From a checkpoint of a small mixture-of-experts model trained on Wikipedia.
Experts: 16 experts in each of 10 layers, a softmax router.
Below are experts of layer 2 (counted from 0) of a mixture-of-experts language model. Rows are named gate (a neuron's input weights, with its number), up (a neuron's input weights, with its number) and show model dimensions 0-63. Each number is 128 + 24 x the weight over its row's rms, rounded and kept within 0 to 255. Numbers have three digits each.
Before each expert's rows: "gets" lists some tokens that make up at least twice as much of what it gets as of all text; "mostly gets" lists some tokens that are sent to it at least half of the time. This comes from a sample of Wikipedia text that the model never trained on. Tokens count by the router's weight.

# expert 2
gets: " |", ".", "|", ";", "-", ":"
mostly gets: " |", ").", "|", "\".", " with", "\"\n"
gate6:124150162109128125148103110142113136128179102108143096117140112121161167136115129133142134127107127142121129124136089128139147112075106143150130094129091138099131145126158157147132122192151095
up6:132128129179181148102110186091100120106150097129161150115091135134167092159144076132145152128174141105142061154142131112142136123089068154135094134149129131134148125144123164114133158123093141
gate7:129121162106118134138092138123109111177142083156130135098130128125105151144070117150169145141174116145124126136084093137124167148148120127149083133127126118112097108143082135153135119133113104
up7:110130120162118138093141134119141133120095114147096121138101150102151160128106108148159151139126136132106086112133109136115182104127116159111121118106115151152110113120141168118140157133119125
gate8:158181114091085137156135119148082117140121090135152128143128084123165154135123133138135111117104154080121126130129140113086138110115170132122128126132118138087147145101196157115150127125112137
up8:132125133134142107151132105139154131113154131100167115117143147121155159122114121121115108114133118099133115095107120121124121109131159153108102135092116148124164118124166079118107102079118134
gate9:129147123091110097115110111112115130124082139175129152164119135132141107140113125109136149109161075107107113100136114114132161126092134173088167106132144112125155117153128096141115133131152148
up9:154089108115162127123110133119131116160117125093112085179175117137129095149120134129153149125137109094118104145149144124128117088133136127105142125140090125129137125104141099123107129137141140
gate10:106134160131101104106102109133125150161134165123107131177141105119122134141180163108108107097158135146171144176105115149144154080167123168108123120123099138119141109136143139121126129173116106
up10:125132113112115114130127132089130108118120147111152123098127103155101101127151157119095147164122166146140136121121125118128124098174115120142119119134136129127131102143142132139127137114158107
gate11:125132153157130161131131153132135103118114129123117158136124143133106125164130171104168129102122140106102144121103159164100122108109127144114173139122109158165111125135121163143129113135145124
up11:118143160161135093131123132144156153109106144117150157165150152147119109091137144132135126128103095154136119096131141093116113109140130187124107139114108095175126174070132087135172126112123124
gate12:107080102078073152137109133109185141150085126100101159093165100110145134108140063095122116136119146126121138115097072122123141111086145087147131119073123150138126120134093151123100107146139139
up12:136123099120108119097142133150116127119168130127131095143082141140087125162080134133166145140121130144137142134099154144115159103131118167119145110166156106120140101151131125166121150135058133
gate13:146147135145128114151082081158132120149158108131129152131185124121129118145088168165127140077126163155142175144138108117159162110117121107130140128144172105134151136091152102112143141112170122
up13:120083102135160121130090159138140092127134136135171119147138116139084126117145144129146111087099134110131158121118121098121093100156092130135134100109116114111136111088115112116138136129135110

# expert 11
gets: ",", " (", " and", "),", " \"", " was"
mostly gets: " (", ",", " and", " \"", "),", " which"
gate9:110135128180129137161121108165183154108148101099144128130145138095157167150138172130138125085087162113131144157118106165076126127145131168143112143121133117112082099131103113091123123162163123
up9:103135128123134120133159183147162116115175097125102080138179126151115144148112161144112135095126151133176178137143127108094192089150141135153149126151131120141105113117148129108148096115168108
gate10:130121124160122172167081126110115143117140166165154153124124091157194135133123154138121141120142126121131129102108105148118112112107127114153103166099141122134079143044137135129130115114178140
up10:088105108139132141118136115115097138130117138149157127125153159181113134139130135125147085102110178123122117139111139128137171124143146128102111122138143108130101165059161138134121148156114119
gate11:143137142096108134162131140126155119113085094186118176132145130122127107147112136147082118174112100062124133156112153128145157100127168147121168121133094141128135142123124141169108075138154074
up11:139098139136124064112108133139088143192132094144127147112135121122138100102104126105147103105115142138088086136152147104096160059102119161107104149104119115153154161123129127100084130101161095
gate12:142134109123094144135130183117134140083144101153132143110115163115136116144100102091112127127149138109126122140178146133120125078164221128196110122126105167123154097161112137143128134125140101
up12:131109128130159101134117159151140139164104146122100110138151149061113154129155131130144063134138124120137142134106125123102106111121161113091124137130109125110145119193129120112165094127129099
gate13:116151152113130169160084166143103132117134135130154120145107131120127129081139105077121134132112137074106139099108146154124138091135148107137155167171124125174110136127106106119078100103157115
up13:128154109112128114139126140145143112136098138134109110121102129134103129135131135143093156125153159168105147114154125119131115144125134091130082117123160135134113082149112160138134133099142141
gate14:095124132105105115091129114135077083123118104147137107107139095157125135112126114147124133130142145174125138091116094116153140139131170136079147160102146153145162087146128184087142127136137158
up14:133093127155143093131096170116142126173096123149110158149109109119151138108141121116111144158114156137145148141091101152105146112090102140175109126117113128131219142133145139142122142071131094
gate15:112103136126156171169098093112121138116141149107170106136142132147142145130113127149136161103159148116142204109119117110123159119147100089146091093146142128124186148173120140114121178096105151
up15:161135147121117132131128152085110111157106118143128166135110103123137111110171094085102111164109139126132145147106154116115127110111067148127121132122113087110153128139152129158124136139128090
gate16:174077122138186118100116083129093156082174152147137113132119157171124163138073142137146134137162135146109131115122090123111118138169157121143111119127106156151147117124140155117114171174143143
up16:091120122137116127143130164119133094153120115130134138124119114143152168097139155149104145116119126165140113049096105141117106117141119125119140116107125166122148142101142144140163121110150142

# expert 14
gets: " |", ":", " the", ";", " of", " from"
mostly gets: ":", " |", " K", " from", ");", "):"
gate9:159077106136161105129135163131134168141134127124146167160116173142113158110131135105138125117139122088137117116136123126124158166156166124113117175142148127140115121142098113140111130126132172
up9:117139121137142102149156183134102097116165150173142148065162152131136103081137114126152151097158088105127116134081177118131148114102102106108109107136130122132191119116165098120074129127131172
gate10:128085115124119087161110170148127143173114133158087088134136134135128144145135106130156136092175113136107130122079104147141143150161089136124159173119179128130082147150116123128116112141130125
up10:159168119115185141160079115107107105112113152154150124127124104125108103071090157070142129125139195155135134106135168110121111158129148124141141138124090153094082111090144129174154204143132119
gate11:095132116146075141106143165145132133125144111106101182099147143170142107126100125084104100131130136118160107133100134141143146168142140144133151108162139095116132163125180131140111098159128127
up11:128057118104137111118110111095134108140137109127136129131104160114111141123112108156121104123104100110141140150193148121133159152127132122093143106076131069122150121144116096121102126122191131
gate12:154081119136120133144160137144138127126179130095171140118102141138100122134167139141152115126134144131104115085127196130108117189178174151146134138167109164115155126132108138130115124178106140
up12:085126155090081109140112086128113143119161106127103152131161128104129112078100087121139108170095150123145123144116143128115115093141109128148113102107152137144144124119085112115129187134124135
gate13:129129106143112122177166145128118077119143163163137142132115114137090120165136134111119132094123162159137163102105132141139122104157111142084138137150160126135124120129137105134107108155138097
up13:120116120138145114110124142134162130138151055096170089138093143140100142111140142099141099121170154149125131130142083121144137095109106108126116136136151143138090138135139154088099105133160122
gate14:123130118170099096140132157144158151116145163146151166114131087058139138124140168126097121111176214095147104156145160130132128121168105132163176102142120087133103173132142105125088112113106142
up14:118098135116121143118131126114138131069118133118098152116116141097108136124103153126140154122130136156132143210173126120129115122161163128144157129154154105188093143119094129131126144128096115
gate15:131101164111118153130097138102118143167120156137140157143158105101137145084131094123137119133093085137136137130127180105130132155128136151157161112097164126130112134088139152124121166093102116
up15:115140087176118147146109111109127136137094106124104132150199100116159085114114113107123105144116112128149159131108162104122169128130134128155127146133149157133176125127077115160134132131174128
gate16:109142116141114137140206126121099161157118138157142100112142102122144095143166112095067138093164112153107142146134164128136094107114147163118100160138114092148139138112112130101123171153104124
up16:135122098139133136145139122158119115192111149115125119097134113120121125135098111114133126133107106142157110140131129082174152144099107124121130104106089182116151155136140100155110117160194117

# expert 0
gets: " that", " to", " as", " in", " of", " for"
mostly gets: " that", " as", " after", " out", " As", " because"
gate8:138148096167134096139129098145109114112144170146108106140132092119143126174126142112131127130102131116093103098143128150110114125154160133129127111115157141187120168098152160100073092149134096
up8:099150138172105131098131118125098156156126087129170133104135128104144080122148157105126159119146122152148093115140155155160138140122138110112125148062172153084123126110117127120103116145174118
gate9:129118121109098133116115123138129122171107093130100104154147102085117117117121096129158098174165130177120143153131096143129105117095127124122117137147090167143125151125115118112105137148115118
up9:142125130169170156125099122134166113110145109115106096115160100117111147098123137121140149125116092111108112121139152111154129134145147114094123119109152068144170080138154148136137131109113116
gate10:135112130164113145113111176127124121072175162111197098124123097165111131134098140126125100116119127108138122092124127103108121161174166134131119141128118102065114113152106141133103116102122120
up10:119149088156110165109118140091124096100069183130138146080097121120127120135102138108089110096108155121086121128144068095153149149100129132094128109132137130120119108101121175122104158137138142
gate11:129106074111119092145117152148170124124163143156081145134144114137124118132137149114157119112136115098119158108100109148144097126117116138129134151111141152138129134141113136129125120138137097
up11:096119068132139134090074155112142084098160122138118130108101102131179112133113133106121164113135133129095123142142116078140149123126102185091085135135115125119100136093107181125103142184132091
gate12:167074102172119110134140093132154117179121123139174170127138114156122146115132114141124136106122123113102116120120125125133118151117147091123107139178075164191132149142157125079090168104151133
up12:088157082134077164108139155121144168110103113142161148146157087132162140146140102156130113082129145128127151121150089133106103097132089161117090108088124112107120125109137129131118138113125080
gate13:145146164106148142110123128176162162158104126104163131146140120132136152129115140164112165103155110121094128161137164156107125153103125197143144151158116117164120116091134111169129102168155125
up13:116135146129177133140088106132129150143170146159121131123126115110144133071116121157110147158147115105151128100099143116107161152156171112145113161140161106138122081123084149135095171150090108
gate14:163095122132142094118115112088117136164106089173155137133132115114147135152097145140125126127148135118147160133118173141092131153118114119123167120130106141139137129145127130103099111166168164
up14:151118155149189093119153098103146140129139112120093134131128086119133131103155147112108132118141144125163100124138168148133132105114107103125144164136077125169155138132107141121126103149168148
gate15:082091127116115111118140134142190160098151126115161096142143130097109108105112135131124159131132163080165143151143159145129112120112123154125150135118121137177162110156124101157102142109106116
up15:155171112094088126120117109158116096102093083125108154147120079114108115149093176118122178167065096153115179114183101067158098128155123109168135131130112096135125129108137139141148168120135124

# expert 10
gets: " ", "1", "9", "–", "t", " A"
mostly gets: " ", " Mon", " Pat", " Raj", " Ra", " There"
gate8:141124122152149146132098099133137105113068170107144132126128127121134131148086152141132155135128152133192088106112113133097129120120117103119180085121106100110129151069119126167123100149122116
up8:104161191121120166172144126116079079124129147177112064143135132151123109122127130126116124110173105122111140203139128157141163145138184096098106107120097112157153118182122151112111109163108123
gate9:116150142113088144110180106114151084143115120158134113150154122097147146137131110126117112124097178171117119114138136126117156142125141095108111129104123104113113087120108118170085171094119146
up9:150134153155131110151140113163079141123122151125100154132107107132171168120156136165129108129123134157142134122115185100133096144113123118146137135086109149120110148138134101132124110174125136
gate10:167162101141138119108142136151134153108122142163082148142193116166106142144112114171094126089128154115116097138130099096132156098089169158101146131154088093154130146065139157117122142073099094
up10:109141186140145157113146069142137151179122150140130157129135142090160174121190128098105147128144121099101139149166127101079127115084138120134124130141126112200134139162169126143145101133167153
gate11:092136163146104108157115138086140163112122111137116126131129138121147153142144165101112122098159094150163128104128144114133109170115135152112129139149144132154115111171121145132120130169124145
up11:090111112153118115134135113118095124110171097157096108165188101164111131156109169122110139108101170105136118131127141108148115097173151135166146180133123167154125142104143111172102165107122122
gate12:098167146148155158155140132076164112112119163177114114117099078081157111113107146115111147168144154066144157124112106129138149121160180126103136089123138136131141142113140136186127145133102147
up12:148081114131112148142111186159108130117147099121126124160111152150138148118133082135160153103131098115141113113138073142143086167102125117129085142124176167136131105159153136091090138138146122
gate13:134160150152114133136094165115142144142186148118128098146107135108150153146112112132140133131172139121112117111106161150127137157111154091148080120161096147135094111130158139155127116114136143
up13:124104120142143134157163106143129162124131112142112152135165143111160110164138162116118125141147109162089127123090146146159131124094101096145150081093147130173123139188166116141123118114135111
gate14:115144165144145115150091157148107104105134150120096155099149113120103109121133164123122134113164123125116124145199113114118146167181173113080123119098132093162124135143144125115140149152145186
up14:141138168072143099112098155160159133099136124133066161110120153102134103139162102091163148085184136150120110105127129116113148135074103191113141059109140129142120156119115098120120098137106157
gate15:161137125116107129139106145129121112124118137109135140139111143108140139107127138142120106149158165117117144128175091110098121129118122146119169072150135081147111126140159151146125192084164145
up15:122143123170109122152142151101126122114143106135119131121150116165162100127117104106145139111127142103129098149069114157115101120144105103084099164118172142181125105144108108157169175092139100

# expert 7
gets: "\n", ".\n\n", " the", " |\n", "\n\n", ")\n"
mostly gets: " |\n", "\n", ".\n\n", "\n\n", ".\n", "=="
gate6:107170127147142131129151120144160114163111133066131128129159085110082103093110120114162141122118136160142118167111149112129091133116133115121097098098136111126138177120194129121118121166125138
up6:110105131114115125112096117139094097105182097148105129163101117149117131154108137128101130151139155119137104128118128086131152162123104098124092092132078136172139103085097146116124149166145142
gate7:119111134093094090137135132122125113099141115127124112126146160111085147180105118108165106093154138109153161132142131100153122159133126107077137159096102112173121101114128109174120139155121175
up7:153114132138123135116116111194114139115139115067174148163144151178119118130139156142103106151124075145108148120095079105092138141104141130083116108117093129119136103090098137116166092145179172
gate8:098148102086147139127122151168183127138142173132175130136127136118058107125128136090171141116139100155108094142154120139131096128119153112108102157125142124127143175120108161114119162069136133
up8:133167153165143163158155131119117135147147130127099131139126128124131103137137125110151144139076137099133113113173131126153138114130139103139111138121159115132115101182115072122116143109144088
gate9:157152150161145111119124111176133165142130105141140126126130138093107113134160156103087154156141109139141111121175160143128121132165133136115110167123136116124099136129141096121173108141107084
up9:107111108138187131110123141134140130156158161135082148154135134101155146149081132104095132124120135123092090160122137123162132116144119196116150121133096131127108119166161156134109158138150115
gate10:143138152125140084114159144145102143114103129129153143108124136129145116110121097141169113109119114138128119118129134135077123150119119111112089123066099165125170141113137181136182123128175057
up10:137155130101161148137170144156124096124115159133165097069108090123125134128155128141138153139139122136145111101120139069140158135114105116134100165118121107131160166137118114141114120149129168
gate11:150129123134130122153096130114112145152130114185115138132104154113093147176125137113123094132108116141176122152132119097105121140130127113112092172114121133139093097157112104128118121134150138
up11:142152159130085083127115147115114141138111139112126111120108166132100142149092113112137092144123125134138116143148094113149166119121129113089151110132126103133134115147143110157076138120141122
gate12:108123082097153103098092139133121118087110107131085106169158121149119083103145113096058108160135116138115096076129122130162120108164129117122143119142149111152121113116064082098117162135105176
up12:129130138125127124094137118106140145113124109136122113134104122118112143126111125151149107124140114134157147130109162150094130166156117124107123072147183132150112136099159128174152142138151059
gate13:125080097131102120109148132116113120100124120124156106135157133107125116132120120122170070127108175154100142106143141163156118150117170125118127110147111135140130126134102111114121098117138128
up13:162107107099098125106124102154126123098088132104111134167172084141163116159165132158083160150112114117094092153095106132116122112184154094110153163114107129119094135137182141107145156094165084

# expert 15
gets: "2", "1", "9", "3", " September", " November"
mostly gets: " Piper", " longer", " Years", "Population", "   ", "/a"
gate8:104086148168116099112140167105122143150150159127161155158080116110172166110086148097135129178132104113104140113146123102094131122135118122133105139080121125134098149116097139151134169159127113
up8:091150137144122107162125086160098146139114142145122075123109113130140141148147134154135130132131129107133143146124132123157115157119149082123105107154120127107146116166129124157133183119072123
gate9:106163175160117120131134148114125132106108130141139180141124142126149044119108117078115154151119093154146075150124124109130113121109118133122107135139136131139125130147135141124133129201149121
up9:151089105152119131114124138118140149155156102083115115096111124094100127147115078109122125168098122102115139123130099131084105157150110120191123150151095140103152137115130099107100116118115166
gate10:103083112126137077174127142187104119161130112125157147110134117140145138143101102109154163150136168116099143094122105145132134164177132166106124102135174148143116130102106150143168149109095167
up10:116121123187155100166145116125133117122148124134135106159102125125126106105117148120117150120089120108149129177117140157163101072152102139181123163159104059101141147103092095130167107110107107
gate11:140169133140105145173140152112116102107142166161112139109133141160110125126079169097093113105108160124106108165118118100119085123114117137146108153093144110147139149143099128146152145064122137
up11:105142152141105147133159101149121163071168117148111099128122101135133119118136110164136150156175108125112123131116156146138122127150124095185136147158114070133136152134097160161155118155147150
gate12:132086128123155108125132134103112133146102105132114098110128148150137163127117127122114088117080087174128167163113182132113139124154165128156120076110133115102099146118099147098159115142169111
up12:164133088144115205112081129129158110127117149100103105130115146102096142159113136099176134160107162106123140129122133116074141126140102135154077108119143152089146165060139153122168122087117167
gate13:168151113151141078103148132083132134129127141162102157112131091118139124137132154116125125157162178117119113139110096112145119168131143174113118098161096102112137137175110122112132119128122141
up13:092083102057137102155132087140158141148148129151091137099136121109169138106109113141143125150118130165132121103138132134125165094119123109126120152137109121116116126116133154133097081142146133
gate14:130131151144111108154144147126085111127153148160110101122078123134134151147117107115152089130110160172142095135155171139103109134131134099121068121139096115159096100111169134110118124119116161
up14:068138123132148141098118144154096134109168119095122129093128152113124144069119120099167175163133153117133134185149134124102153073147133107147146131168131160132148108129160141134157112142150106
gate15:110143144127100123148133120127122182157184135135106160161185158099116144121130132128099143105146101179096148120138159139124117128175118123145128137122115114132117146118132150141141144124102171
up15:129119173102144146092113135115158109128109099103159126129116127156119108163111099116105106147126124144102124134172144113074155088147100142145131138137098101103172158155126135133147146136148096

# expert 5
gets: " of", " in", " to", " and", " for", " on"
mostly gets: " on", " with", " of", " in", " for", " to"
gate5:168131126178134127106108122118130075113154113137137143107113118084130124172100177130159125122117120139087140153126167168099143137133116137149106157143145128098134134112086139116111109128151160
up5:119146159144156140167059140119106118134145112137080085099113110144152146112131151119139131164162120110142155105103085150128134125114107112140120117137147091124129146121118130127114160155115107
gate6:114100142128120128129084143137121136125166137147099145085165166124142135100087147126098113128159145136093130150125110144136135128089099163128097104124110128155127093124102105153096134127106131
up6:142133126125136167149158107128121110093129156111096102110121156104110103117126081121169152104157104121117157179127160137156106122129114125116140147152128098168155129129149108106155085132122094
gate7:132118142142109107162140119154103130144132096162104112119131096168153154090096110106108104123144124143169089106141105144102083132090103138165142141121068135109118142174154121135135176083120110
up7:166128167101165154105090078163138151140131132149108102137102113096129114137128129145097109106153177150135148153132101121165152112131169122129123110117154125170137153109146110140109122138131149
gate8:111125140115147128153139132107092106130099149118131133078093116161164122104158107176103125126117088070106138150115166146142181141139110129091126115157096110117110112167150158124127121144158135
up8:139140142155157125131112164160139111156115086163133087115094133120119133124134155136113144159075147134096169134117128116112073165105154131119140163147074137098105171132131125113106125128161141
gate9:093143105144116131168131174103117131096146145136109120159146104140093150168139122181103148107168147118141111072121152129094150135150120110108169130162108134082107106127126138115068159129122160
up9:131109162118121121101149154152151132168145102095127130159150127138083128138090083139153144119096157141152096108145193110152183089082133151110168128108144132149127149121153132130094159146115153
gate10:124136091132123129164134142131178148073101114097091124151151125122105141130147149100164074131142139140138128121114111138094110101149094160131139077110104118174129120108127092130116165178159111
up10:132103144106114167163169129129141120105114161102123132102114125127086102073128169168102140135129093137125129120171187151130143152136117134153119166150119136123084126139104106117155112113110151
gate11:153136138155129077088096140134131149078170149142122131106148161143148154133111160157200091120169128121124145159115143143102125127175158119130141108106107132158091165110109101115162148104115130
up11:170092141097166110130133103104145108139152130135109122129111097120139118118147164135093079155147117118118090110158137153119100127130127153120148136095137075157139092141145156124124121156106093
gate12:104143126128086143134118141114144127146100126122062083111096079159167125090145136122096106164109142123118148127131137140105160161107142179157157099100135088094140129113158168126147120129131132
up12:153118096139090104156148157133128127129134122137112146123118146123140119134125171133076113124152112124128161129146150162136127100149124079085068137127111169114116133173168116095154066130139158

# expert 8
gets: ".", " ", ".\n\n", ".\n", ").", "a"
mostly gets: ".\n\n", ").", ".\n", ".", ").\n\n", ".\""
gate6:098141118087132133114132129119160122161116141095180141177096159105100133134136117151135162125159184117106141117139121132146156130095137141119113106139111104122124146077123142135132156102141140
up6:143147109116161162105104105118133122143159123152110133153153136145134133127126128112091085108133113174127172090094102163106153124123164151125151107127138091068131100090153134151116102132141092
gate7:102096132142120152100123129144167103101130146171170090124141132124107125092098087114123124099128143104105159138115151137129197157124164069129178148125127077144128161127137173106106142147139128
up7:158074077115116150153102123135116089086083123111110157137133157105076125083127176087149101128125160130113128113138144137124126117080106102120096128120136123133109162146121130138111152142104129
gate8:190157173118120108163092084149140111090119150098114110114103140141102102096127130090174153115115119153168135093134142149105144130117113145121109122090112099126116129184139093133129121123112128
up8:134155145082122139121106159159129140147109127130098085097141095103127148159114230100138131107094155121105156175112144159102129106126129094133125135115126159133107128142125125124135138140103131
gate9:116131113118115115138122130119139152116155152123132142108103100132128126138155116138115113144155137119132152130134141104085151071151131108120116152146153177116127093177139141139120125110140102
up9:135119138131107116116097103149143131067106155140119125150110172166139094143107115119153126097123136127155163122101122118151118105164110091118105134100153152120087139096107116143127092108155120
gate10:112107127128111095123142128120093135153096138154135132110108112145120118110147183093106116147158153113151119108144136120149098100137097113087110125117183105152087145161114109146100133164145147
up10:135099132125061178134119137079163120117082163133092122163103134154113157141104138136094102137159148143108132125105129151167160135123119131122115067085120146145136117110146120147119117117139171
gate11:152114139114126119123107142147172122130130115109160127147107118150074169116130116118083128139112150115109097166087161145102137152110110134091097121163110092122157143166146125098156081110141112
up11:116148146164121147116116138173179136143121155129094105147108130133122109149145071137111106104099133108108097147112137143114126100118106143124127150118152150141165146132136044106112166114136119
gate12:123113123149083108151138139104128117135146129167167125132125102109098134124065094083104139134170159121097152085123136142120152154112127137162197126158138097163118129137138167147116098120081124
up12:193117117159146126119107139149118124111150115139122126149134137141145145149135118148137125112144138098177074134117149115146091147168136115108113134097107130130147088146144128167124114132166118
gate13:124184145146109074157112151116183123128144154147138144129171138108126131109092181117121087149184138166106132108132140130102177143149169138101122158114111114132144103109099147109144143086089144
up13:168122133089109108137093111133151135141096091080151107130139118141111176148154122154157139110155135147120101213154152102125107069144125147137145113134144106125136118121090128109152147106129087

# expert 13
gets: "-", "0", "1", "2", "9", "|"
mostly gets: "|", "-", " USA", " '", "½", "–present"
gate8:165119181122200120165142115178100160151036149109157163155130117165158135102166099082115152124076161139132142090134104123155140129168170106132119154102128118107121108143148139121134124134154132
up8:167086145121135077104181132126106111123190081165103126115138098105081130098133115103122125133149143135115127124125151145145154123125152109116101125152113109152110101172117140134145113106130118
gate9:128157102161097118166136164132149146110133136136137144111140121106188102146136165115080147153143089140134151113133157138128150196118154114164149113097123112099124130148113113150097109120133125
up9:158152119148119109122146100107116131133161111112108104137114132122112141140142111154134143151097163138106100130081112162150135128122131118127135109162118140120136119135164125124152174106118092
gate10:144113095106137107146155138129146125130103109152130187128139079070123119134117101136118123107138126137188157125109205118071110161145172120133116113177096095078079111133118114124131104122151114
up10:114133107087116121108151154093136108099143140123107120133137126131138135108150090123139130131108110119145121139104169125139126135107112138134140099157147123133158109146113154131148123112087148
gate11:119132102109144109189090120146178106146142155118128106140169142180133152133117128137100108125100142104167129121159085138142119124134142119166127130120112129143119099100134148148099108113140147
up11:136177131091102105118128093130104143140110150098123034159124071127117122105100166118098121140097160112133130099115145159133122103141162094194114152143099115142141155121115156177137119157192111
gate12:122101139146155112157120116128126130120084104098144104101143146102125161145129120088086120121145145142142146120156084112113132098178160164142112099144154133132129164125149142128152111118087153
up12:095143124127134113128141098117131154099110125129153148128142117134123127152123141138154094124170123141116142177133110133158203156073102152120142116130088138136128123120133121115179095140116176
gate13:131134159148132126084133149109111154088137103129075131172133143092132153140159125098117116126156103112199100197108153144136116155183080155122138145116163094109147077167129125071090143130082117
up13:101126148123143123128153171152148152141119120179113107112104158145140131179143117118154119153149118122106135143145142148103139112156107106127120135159130088123134157122113123154169109100096088
gate14:143102105082155113077049127146095113134162106088154118119126105111154127155104094096149125141108132111131119119126113140148093140113087156116101140148105113152146120124139117160156151145125165
up14:137133135134112108120116135154121106105118109119104171064111112171105128083123148117117132132100151122086132098137106136127106167097119124140133117097166103100144140096140111065097117132149124
gate15:114097152135088111106085144150169136122116131182139111128144124144140158172145125140117131186093121127134111075127132113098118105176125096115171138134135144143160071115130176129115121103101166
up15:141135116116099119096115111128116139113083112096150115115131100128139115139126134132146135149140102179114114169119107108108150162168165118124102127140153190112112134128133152151150060146109108

# expert 9
gets: "0", "5", "3", "4", "7", "8"
mostly gets: "g", ".S", " Tom", "/a", " million", " St"
gate8:091147137116136087111120117111131127103099119143086126132074137112155097127130137157137111119200143165109153124143121130132153129114162114141099095136106133100126170160117111149119162075104111
up8:119126155129094110129134106146151136151128104135089143121159113123116120154156120104161162117161102127183156146123094115156145091139124178147173130117125092128087080159104085129113119097123160
gate9:127140140128112137076105130110094127175148106131127149143136132167129112123140084156099120122160143139155114129150145121153131121112187128151121128115111126144075121142115160097101126125181075
up9:111109131139134099121155111140140139177081125153134097079148169129126111128121138121081138057129200171085131094130099114086169095095128122123155130142200125109118126110154140125108125096160101
gate10:102126102089161110123179126079116155151136097161103158142155118077142149149127137087142157065108135154159148120106112090131089093128109164114118144148113144132152130124132093136117119125134141
up10:154150146138116124124142116124148128161170168144099111084110122084125095089144087101144124174100110157128123108119117134083146131128108134113124162123110124106109141108115117134115093104142148
gate11:108131128100110140171139110105128130111156149121113153147124130128099127125151176141125091108130138115154148151155092134156155122113145162132108167084100137153167105123146117088121120140124146
up11:071099102096096175142117175103111129116119134117112157146139099127101156114168105117142127101103177156110133120108102144119140159122090101114092114113183147155105147093090183119124165103125151
gate12:117098146109108127122131132148161135168123144083109095147117129139125114101086096094109103142106175138088142161100135175119096152141164102118088185097094120157134129153106108090132126093123147
up12:140139112170108111174141085156136139137113089166091122127167106130097092175150124110139131150112171121123142113159138102137168067102106089124124141175148106150098114122162122114120130115107148
gate13:133127159120145149103127144133124137094124139157147136158170127150103129116141118135086137155141149152166160148103129153148124152116130101121118104112131146141144102141098090110138070081122151
up13:118149099114128163105088132136125116125139074130142105169116158144115092127106121120131115148125143116168143089125139172111096133090075126158105149140138131135132141105085105157075121098103161
gate14:115076140110151100135126145077149116134140083109104144115080075172173123150125135173116107113159132129154050118144080155126108130150166107144113121106119145134118143125145126139145115145131106
up14:128112146125150078138092090142119132157184141080157161155089131109146129097107151123150128126091100099137145169124110125121118111124156114142092095114123122150138137134154139101151078086154143
gate15:127123140131145128147134151125117116115184109156074131128121115169142132126102137167165122125148159114142131133122104140143141110156162117119157142135130167151157136177122137101144111070104144
up15:130096147129168107092134154112120133103149150157139084129085137143112148136088104121166141128166064147131116135119128144133139105166149156152097138182174162105087099141145128161127096142160129